{
  "n_experts": 48,
  "experts_per_token": 2,
  "d_expert": 96,
  "normalize_top_k": false,
  "balance_loss": 0.00211,
  "lr_router": 0.000909,
  "vocab_size": 32768,
  "lr": 0.00165
}
Below are experts of layer 6 (counted from 0) of a mixture-of-experts language model. Rows are named router (the router's row for the expert) and show model dimensions 0-95. Each number is 128 + 24 x the weight over its row's rms, rounded and kept within 0 to 255. Numbers have three digits each.
After each expert's rows: a language model's description of what the expert responds to. This comes from a sample of Wikipedia text that the model never trained on.

# expert 47
router:112112137108098151100145144114157123164143113058173154144147139110138115141115109155111182153120139092155150119113144148094104133162151131136124125116168122121161154144142101110138113158090163189110153132114154175085130132119160148103137122090110184137148149084139135112137120123147146135
What it handles: Prefixes and Romance particles. Word-start prefixes and particles, especially Arabic al and Romance de, plus per, inter, con, un, as in al-Assad and Alberta.

# expert 4
router:129136144140109110073126129131119115180106105086083157136146155099149083140102109103148132123137118143121123154123140117094119153151158128115134108114119139087149120133113117122155090193125151143073161080105153133128108133115150128121097148123136144160131120118121130174136115100188139093
What it handles: Verbs after subject. Main verbs and auxiliaries right after a person as subject in biographies and narrative, such as had, has, wrote, began, already.

# expert 38
router:079100053170078098088132150139120112185103107094073186139131148095141135152124135128125130130124137135146128170122116143128163132135150109115113103099147131104142087137108127089146106170096127162128175113091131161081129112132120150111117126101187131127150133111119130127113105110163163117
What it handles: Apostrophes, possessives, headings. Apostrophes and possessive 's, elided forms like Sant'Antonio and Dall'Olio, heading == marks, and phrases like of his, in his.

# expert 27
router:140137064133079099103164126101149069177129094099128134147163137114141117120087109159123171151110150139097154122124117161124115112177155142124186106089161112134148132123150126119115132159134142137108124129105130169104093149134162137119079146083128158136141172130118111153108137131126129120
What it handles: Quantity words and numbers. Quantifiers, number words and size adjectives before nouns, such as many, several, three-month, over 50, and large.

# expert 35
router:155153116127097130092150118104148081164084115109101143149126131123145104110116125081120141112100140142113108088136163100151148106168179130105116101119134104087161115103129162149137095120124111139112156077116145127096106112107120132129133147126128119137149143110125099141130126125141142110
What it handles: Biology and chemistry terms. Nouns and word pieces in biology, botany and chemistry text, such as plant, cells, blood, soil, and -yl, -ium.

# expert 6
router:127107130151102104102151134105177115171099115073124136197123135079113108153122141103129129134104174104132156128095146158147107086144167097156134127132175121095127100135130109071146076167171170176147140105131122143150119169124131123106133126121163156160169134110121108149133132109090173115
What it handles: Foreign name syllables. Middle syllables of non-English place and personal names, often Indian, Thai, Slavic or Australian, such as Kachan-ab-uri, Nag-amb-ie, Bhagvatsinh-j-i.

# expert 25
router:135112132148124146089183142114155103140096072114125177164142154123145129102106114096132128122137107144134162110116133137163124113139147097122151118144110110117138123122158135091144059151125164143092146134107168177107095153098127183132093164121131159127164155083102109127149134084170154126
What it handles: Sports stats numbers. Digits and year pieces in football career lists and score tables, plus position or country codes after pipes: | FW, | GER, 2–7.

# expert 30
router:115156161129143138083141123107163092192133074081127180179131145098168130118112079147148135142086126103110135107121160144147130144146165117105138121084151087117151108130114124138118113162115129137115153151096157158108131093137118117093091161131131169155128155100124100143105142074143151129
What it handles: Ordinal ranks, pronoun he. Numbers before -th in ranking and results tables, such as 15th, 20th, 47th; also the pronouns he, she and the word Car.

# expert 43
router:143078101132124124102121135121171095157088100103107123170126144084130100135104116179142106091132139157155152100155113140149144123147120116118138097127164113113122124094091142147117066127143136128095149147121124170104075126092142127138133127080142150088138114134117118154110139140131195138
What it handles: Syllable pieces in names. Mid-word vowel-consonant pieces inside proper names and rare words, such as A-st-hal, And-es, F-ond-ation, and R-ound.

# expert 40
router:085103132134075114086153110111148094170097102086111127175133149093113128133078085146106163132105133118149147141087135155175122137128174171087117105088138099114150141112092121090135110131102146152101176126085130138149131109118162123144114111135113147131134111138121144129139153094140114086
What it handles: Section and table breaks. Double line breaks ending paragraphs before section headings or tables, plus table header cells like "| No.", "| Year", "| Date".

# expert 16
router:107134155140114089090163139136136091141124073076118139165116130079118079052106139110156152160105147120154140112116131147140122106143101097114141088108138094115146124128123124091135107159127196134107144137175134168126115126117142147155116116132119134118131160102117125137084133121134160099
What it handles: Demonstratives and time nouns. Demonstratives and relative words that refer back, such as this, that, which, plus time nouns like season, year, day.

# expert 41
router:136088113157102158092128145123154115170128090076111159163108158119152145086120053136111137175083113148094147083111136148127123083121145121128155101129151128099166122123166148131122094114122148181108112131073131137121127093138165141118119130120119142144140153114145149118111115121135167146
What it handles: Name-initial capitals. Single capital letters or short first pieces that begin surnames and foreign words, such as Z-ombori, G-wendolyn, He-garty, and taxonomic author names.

# expert 10
router:112097126132145144106158131134147094167119090093119133138105141084112132122108133137162147145114143161098124107080152123143114118124178145115142087132153112098151116153174112135128103184114175133107143135120123165104105126126144176152107125104165155129134185107107147137141147101147144143
What it handles: Year first digit 1. The leading 1 of twentieth-century and older years in tables and parentheses, such as 1912, (1962); also abbreviations like c., No., rev.

# expert 45
router:128116135122102120077141158092132085141106054097088176186123173110164127074097134110147177093128171103142144119109166153116118146170159149102134100101168093125132137094119130086122091176149128138142158159129143172120107152121140150137117122137115109125133113118147130134100098111157090112
What it handles: Sentence-final periods. Periods ending sentences, often merged with word endings like "ings." or "ion.", plus heading "==" markers before paragraph breaks.

# expert 23
router:132103135171107108088127143084105111146137087080121164180152166109148085143110110154123157137145141133101141133090140139150109127159165135142148098106174102087169133116118124091120121146099123147132170108104159141079129118092138145104120136134145145177133130118102132127127109130141179134
What it handles: Song and album titles. Words inside quoted song, album and film titles, often capitalized, such as You, Love, All, My, Night.

# expert 24
router:097136109146127128113161139135175079133128097102106170157141136076096128144134128098133161097134162168123132123077160160123114155158131134120157105149166126112137159104151139110166114136119130145110164126127159182119135146101154135116125136153121151122147147114117137147102120132185125089
What it handles: Paragraph ends, quote openings. Paragraph breaks after sentence-final periods, quote openings after "wrote:" in reviews, and by or by the introducing authors or publishers.

# expert 11
router:122112168112090124086158136124151093158114063127149158150118159126114094116100119135144121091106119157095111105112125133138125122090165142124161125149133086127138133081090072098162109132119185168136155128126121168098122137106153160162127172115148180140167146100091130136127126102145138125
What it handles: Biography role descriptors. Nationality, party and occupation words in biography openings and "He was" phrases, such as American, Republican, politician, and served as.

# expert 2
router:105108111127128101055137113114147073137111107042140132155161136112116131119120132141127174168100178134100133134106149121142144133142158179156137105102113078110129127173150118130125070153096142117115139135124114158122087129136155177154095135112127175160130138123085134153136137130132122101
What it handles: Year starts in lists. Line and cell starts in year lists and tables, mostly the first digit of years after newlines, pipes, dashes or commas, such as 1998, 2021.

# expert 34
router:130067108130047149105131132137128094153118098082115148202099172120127088120140150100163184104094132165121170142110114137138151135157152134109108131080159109137154096147123152096092085145127137127111127117131116146139125122086162165131152155085124140131122130117112111179128166109158122146
What it handles: Capital-letter abbreviations. Single capitals and capital pairs inside acronyms, codes and state abbreviations, such as ALES, NH, EC, OST.

# expert 3
router:119079144127125125111156144150143096151139114077117112140144176110091113094116132135127143124129154147148099105137157160136125127167145111135165118105155102090166117137135139127139080191099152137141139154098162160102125127145170122106118128119119143132163119137094134142110142100146127126
What it handles: Word-initial F/f pieces. Word-initial F or f, sometimes W or sp, split from the word's rest, often after punctuation or a line break: F|Y, f|armers, F|able.

# expert 9
router:130119112156119120081162142125119100165077093101104149184100151139110082131067133109123154147117170181148119111071171163150129140167143136132132116147161124113127126145147118119116096143147125130118150121098157171121129137112119112118104135136129174106144152109106098131097108137171175135
What it handles: Places, times, table cells. Place-name pieces and US states, compass phrases like "to the north", times like "pm", and pipe-led table cells in sports schedules and route lists.

# expert 12
router:134144152112122121038158138143144114150101095149141195159143098107127101114092112144145149133122163156128138120140164169130126125145124159155163083105108116087131122128124125110129083150127182165126105098104083142072107117092155146133138129116183141176180145101118107111148142135145154145
What it handles: Infobox field labels. Dash-prefixed infobox field labels and their values, such as "- Born:", "- • Total:", "Population (2022)", "- Language:".

# expert 8
router:158086130149102148102148140097144111166095090094112151163124160132176105115097123148113140188108154122074125071120135142123136090151146138128177127152097119111147106119121101109108115151123140163118131130108142168108120105104160126133135131135140152149138147131117119155089112137152139120
What it handles: Table cells, name fragments. Table-cell openings after pipes, mid-name word pieces, and direction words like east, west, in lists and tables of names.

# expert 32
router:142144129125108149087169146125112095165116071123135142138093187088169129123111134118163155123099158131126120134116128155125126143153203131140163112093123081115139126153137119101174094123104160119118161105100109147087105142122159129138129142136140158158146155106091124141129141078120137122
What it handles: Coordinates and measurements. Digits in geographic coordinates, such as seconds before ″N, unit symbols like °E, m (, sq mi), and measurement numbers.

# expert 31
router:110107115134075128068145146117122089150102118069153147145077126143150117115138119109106167119147129131127110131089154144136108128135172137141123084100137089104167150112155130112116094165117127136147134137138117180128105103122119174118120149152167148113148146132099145114112136097146141137
What it handles: Mid-word consonants, chart tables. Single consonant pieces inside words, such as Nure-m-berg and up-b-ringing, plus cells in chart and percentage tables.

# expert 44
router:120078095161116123049173140104144074200101097072109127198097170106189104101081107118137122122121145131110142127107145155153125091135144128123142118128140108098128129115136102120119067154125138143108168109111140169125096163116113134122125165125091142168137113118108155135122141079167127123
What it handles: Numbers in stat tables. Numbers in sports statistics and election result tables between pipes, such as goals, points, scores, vote totals and turnout rows.

# expert 21
router:173128150138097096099155114137121080120117095078142158170092121135092121105078116121144163139131142121155151129071123134156116143102137116120128089114132088080182134144144126102129113127112156142124148147122148150117137127098153119140145108119110149113171136068120119132111123108157134094
What it handles: Sentence-opening words. First words and discourse openers of sentences or paragraphs, such as In, On, The, However, According to, and the comma after "that".

# expert 18
router:144091129149106162108129106149131077138082092032122152170113162063178083108118121096117198138110130146150133130141172134152125101134155152115152089126140139120124122141149146120137148181105126142130171100138138141102098129131185098137130149122124179146172125129101124149135154125115114118
What it handles: CJK characters, number lead-ins. Chinese and Japanese characters after romanized names, and spaces, pipes or words like about, approximately placed before numbers in tables and text.

# expert 7
router:153111130144130120081126115125163069191111096109109176146129125136138082132106106108170129074107128135091113116119138090162148126118165133122174110124138104102145104115140098106162119144134164140126139101099147147087118156126130126131106188139127116155144131145121150129154131109125139117
What it handles: Music personnel lists. Music words and the commas or separators in album personnel and credit lists, such as guitar, vocals, bass, and the commas between instruments.

# expert 0
router:123120101162090091079145117125127137152097073079130161175089216081150111103119114103131164087104137165151089114091140160133142093142163124108156111120117141125139155117118124143167144144122134146114155150116170148105131141127147128157117133092152150120154149131113143159136154104135127145
What it handles: Name-aside punctuation. Punctuation and line breaks right after names, such as pipes in succession boxes and cast tables, or parentheses opening birth dates.

# expert 17
router:137131162127083166104148128103176072155107087100140162159123153098111102106114115180126171135149153118149089115071111143114110147134115184111169111136153125112137159117140127105098103137136154185117157169117097114090099150122140111145117123120130155161140109084084140135148127135189153115
What it handles: Passive participles, table rules. Participles or adjectives after was, is, are, to be, such as known, released, built, late; also markdown table separator rows "|---|---|".

# expert 28
router:155125134171088120095165117085161106135104112077095188138116165106142141095127126138142172120083167139128145134114125150113151104175110153130127074114123126092139104143163135103153094182123138145095129122150125115093137146124126166118075157111168128135161118124121130139142104055136138142
What it handles: Range dashes and slashes. Hyphens, en dashes and slashes joining numbers in year ranges, ISBNs and scores, and list-item dashes at line starts.

# expert 5
router:103085117159105132103146137137142130156095085102114166145106181113135057109075111155122167150127163131114142086131136164119154105155166121129117111110128108098157124130141107092165133146115152126110164095110154137138114068111125173141131132121126167127126126090069115136147119127164144131
What it handles: Articles and prepositions. Function words inside a sentence, especially "an", "of the", "to the", "his", often after a verb or noun: "called for an", "tended to an".

# expert 22
router:173104154171120117097129142082161115159094117109100172201097173102100095124138074071157130132100137118124135100096151142112099117107149151114154102144171137120126140130139146108147091157132159151133158125103154133104087097122140173094129085117130142130146135104104120130116142104161160109
What it handles: European surname pieces. Surname endings and parts in sports rosters and results, often Slavic or Nordic, such as -ović, -ová, -owski, Halvorsen, Beck.

# expert 26
router:134094113153108167123154147119136069150094092089116155184113166134135107131099085090170177187121172118147154094081182145149144118168138145120154082095182124108123142126129122113156091126126117173125146148102143151089100133146122137133133139114124161129125113123105086141093131102163145135
What it handles: Day of month. Day numbers after month names in dates, such as March 29, June 8, January 11; also place names like Colombia, California.

# expert 13
router:135106144141125102085145114123155078150120104121124141125129142089160089101136101111146158124118133159105120150098144115130108130126171159095102108132161122075146162131132124121145071150119147148113162120136138147097131109122157099139144141144159114129146108076110127150125086101159126063
What it handles: Narrative action verbs. Verb stems, often word-initial pieces, after a subject pronoun in plot summaries: flirts, catches, turn, appear, reveals, died.

# expert 19
router:093086127131105138107190122095140077132077110092107147172152103096126064113122112131146145122091155152139127085138129162126076092160149123144123113076153103120129134142137124117134139160119134096115126170153119140123144139109155133111094151112136160116151157157094140146104152153144152131
What it handles: Nouns after "the". Head nouns and named bodies right after the or of the in prose, such as the city, the film, the company, and Soviet Union.

# expert 15
router:141118142136101123056148152132183081194127102107105163177114146086142132114099087081135140105127134140144147126084141144123137137127144119110159114094134117128131119137123116131131093160124175152097133142120142166108118123114147176148144137129126174164126136115112134135148134106178164132
What it handles: Sports scores and tables. Digits, pipes and line breaks in sports results, score lines and standings tables, such as 1-0, 7–5, and | ITA.

# expert 42
router:140123126151080120100175145108166100191116085098112170187105174102134084122090097102143152126100130148124135096132153135141156154130120151107135111102152147093145112115117146108151123136118122151123151104133182129076120127118142146148146153129142141146187145131142104171110172117161159117
What it handles: Latin taxonomic endings. Latin endings in species and genus names on taxonomy pages, such as -idae, -ensis, -us, -ia, as in Canis, Hornstedtia.

# expert 14
router:134096131129072138108133120141141081143115137127134136165124149084120114086106111133131142167092153153115114107120156163114112083144179128105124142078187128112166114100141139079152054173093112134140141088113159145155103158111102133140134145102185181156143138098130128153123112124148132118
What it handles: South Asian, Arabic names. Pieces of Indian, Persian, Turkish and Arabic names and places, such as Singh, Raj, Chattopadhyay, Aliabad, Ziyad.

# expert 1
router:133108134149122122051182140122165105161092090123122146171101109085132120107121103105112178124094204170128157112096115184146136140123118165129173090087143105097119138151136143123127119157119165136117145105122118120109112076109164144155095118128167152168133152124106125141121161118175138139
What it handles: Copulas and list separators. Main verbs like was, is, were, are after a subject, plus " =" in titles, closing parentheses and line breaks in infobox lists.

# expert 46
router:103092124143115137117129182150158121164085106076112164157125179079153119109143131115168137126074138123135123103113158136094136096124140177130127136083136113105110150153116104082136104112146122124105140106141149110127086112123156137121127130119157183122149156103137142130159112090156144091
What it handles: Greek-Latin scientific word pieces. Inner pieces of scientific and technical words, such as -agn- in paramagnetic, -or- in dysphoria, -ric- in geometrically, phosph-.

# expert 39
router:129105149145122126042132110133156102188129084108101195132135146087161137100109121122165167123099145137147112149113122153142121142161152116098133101120143129122133137149128114070125112123120146144098168102112115171124113104116169147128098167126155156124143129127101156155125106077105151128
What it handles: Table separators before numbers. Pipes, closing parentheses, dashes and age or coordinate labels coming right before numbers in climate, sports and data tables.

# expert 33
router:134118113118117118101154122094149083169106109085119136205104170090150089084070111112155180124116148178128147101123137169132136109158150115112147109132169097123133145147149121116121100155147173142126170151105167124089081143115140139165113123109154156101160182128116133159157148111130137114
What it handles: Year digit endings. Final three digits of years after a leading 1 or 2, in dates, citations and careers: 1-922, 2-023, 1-784.

# expert 37
router:115137140141108106123165110103142115176102074065132151170103154106136098126107134125112136147122135141098151114057128112117142120143125192100115126085156110098122101103168148096134150148103134150101134101150122181115118134097168126115112128134148144129167147127107099147123119113159166163
What it handles: English first names. Common given names and initials before a surname, such as William, John, David, J., often after "by" or a line break.

# expert 36
router:158119122141106121076189133119147125141114120123121141148105126105135113144113093119114192157090126127139170093108153147135129108143145169139119099076160154080107100135117078118133096167107162136141151096114120134108076114139141161123104176158118157117188154120113121140181123100116118063
What it handles: Mid-word Latinate pieces. Middle pieces and stems of long Latinate words before suffixes such as -ation and -ing, such as susp-ic-ion, represent, observ.

# expert 20
router:141093127095143124101193120080109113186132141074137184126118135091134099106104144178112171113140106146106142115103150120121140143144137140122108093052130091103110124121101108101139105121119125126116140109134142154108117124132129135150123164143132170116143125112106120160089105113170157163
What it handles: Name-initial fragments. Short word pieces inside proper names right after an initial letter, such as Dro, Apple, plus name starters like St., Mount, Saint.

# expert 29
router:135082129123106111133114120118153106180049082111106162165118130102113095120102149165129131134145153157119121130135146176121101123172134136088093095089161112088164084127142126157105094144126127149068122136129115161109109098119100120106107167101139127115146128136127154146096136120166148157
What it handles: Foreign name syllables. Mid-word syllable pieces inside foreign personal and place names after a capital initial, such as H-it-omi, T-ir-ana, B-ij-ago.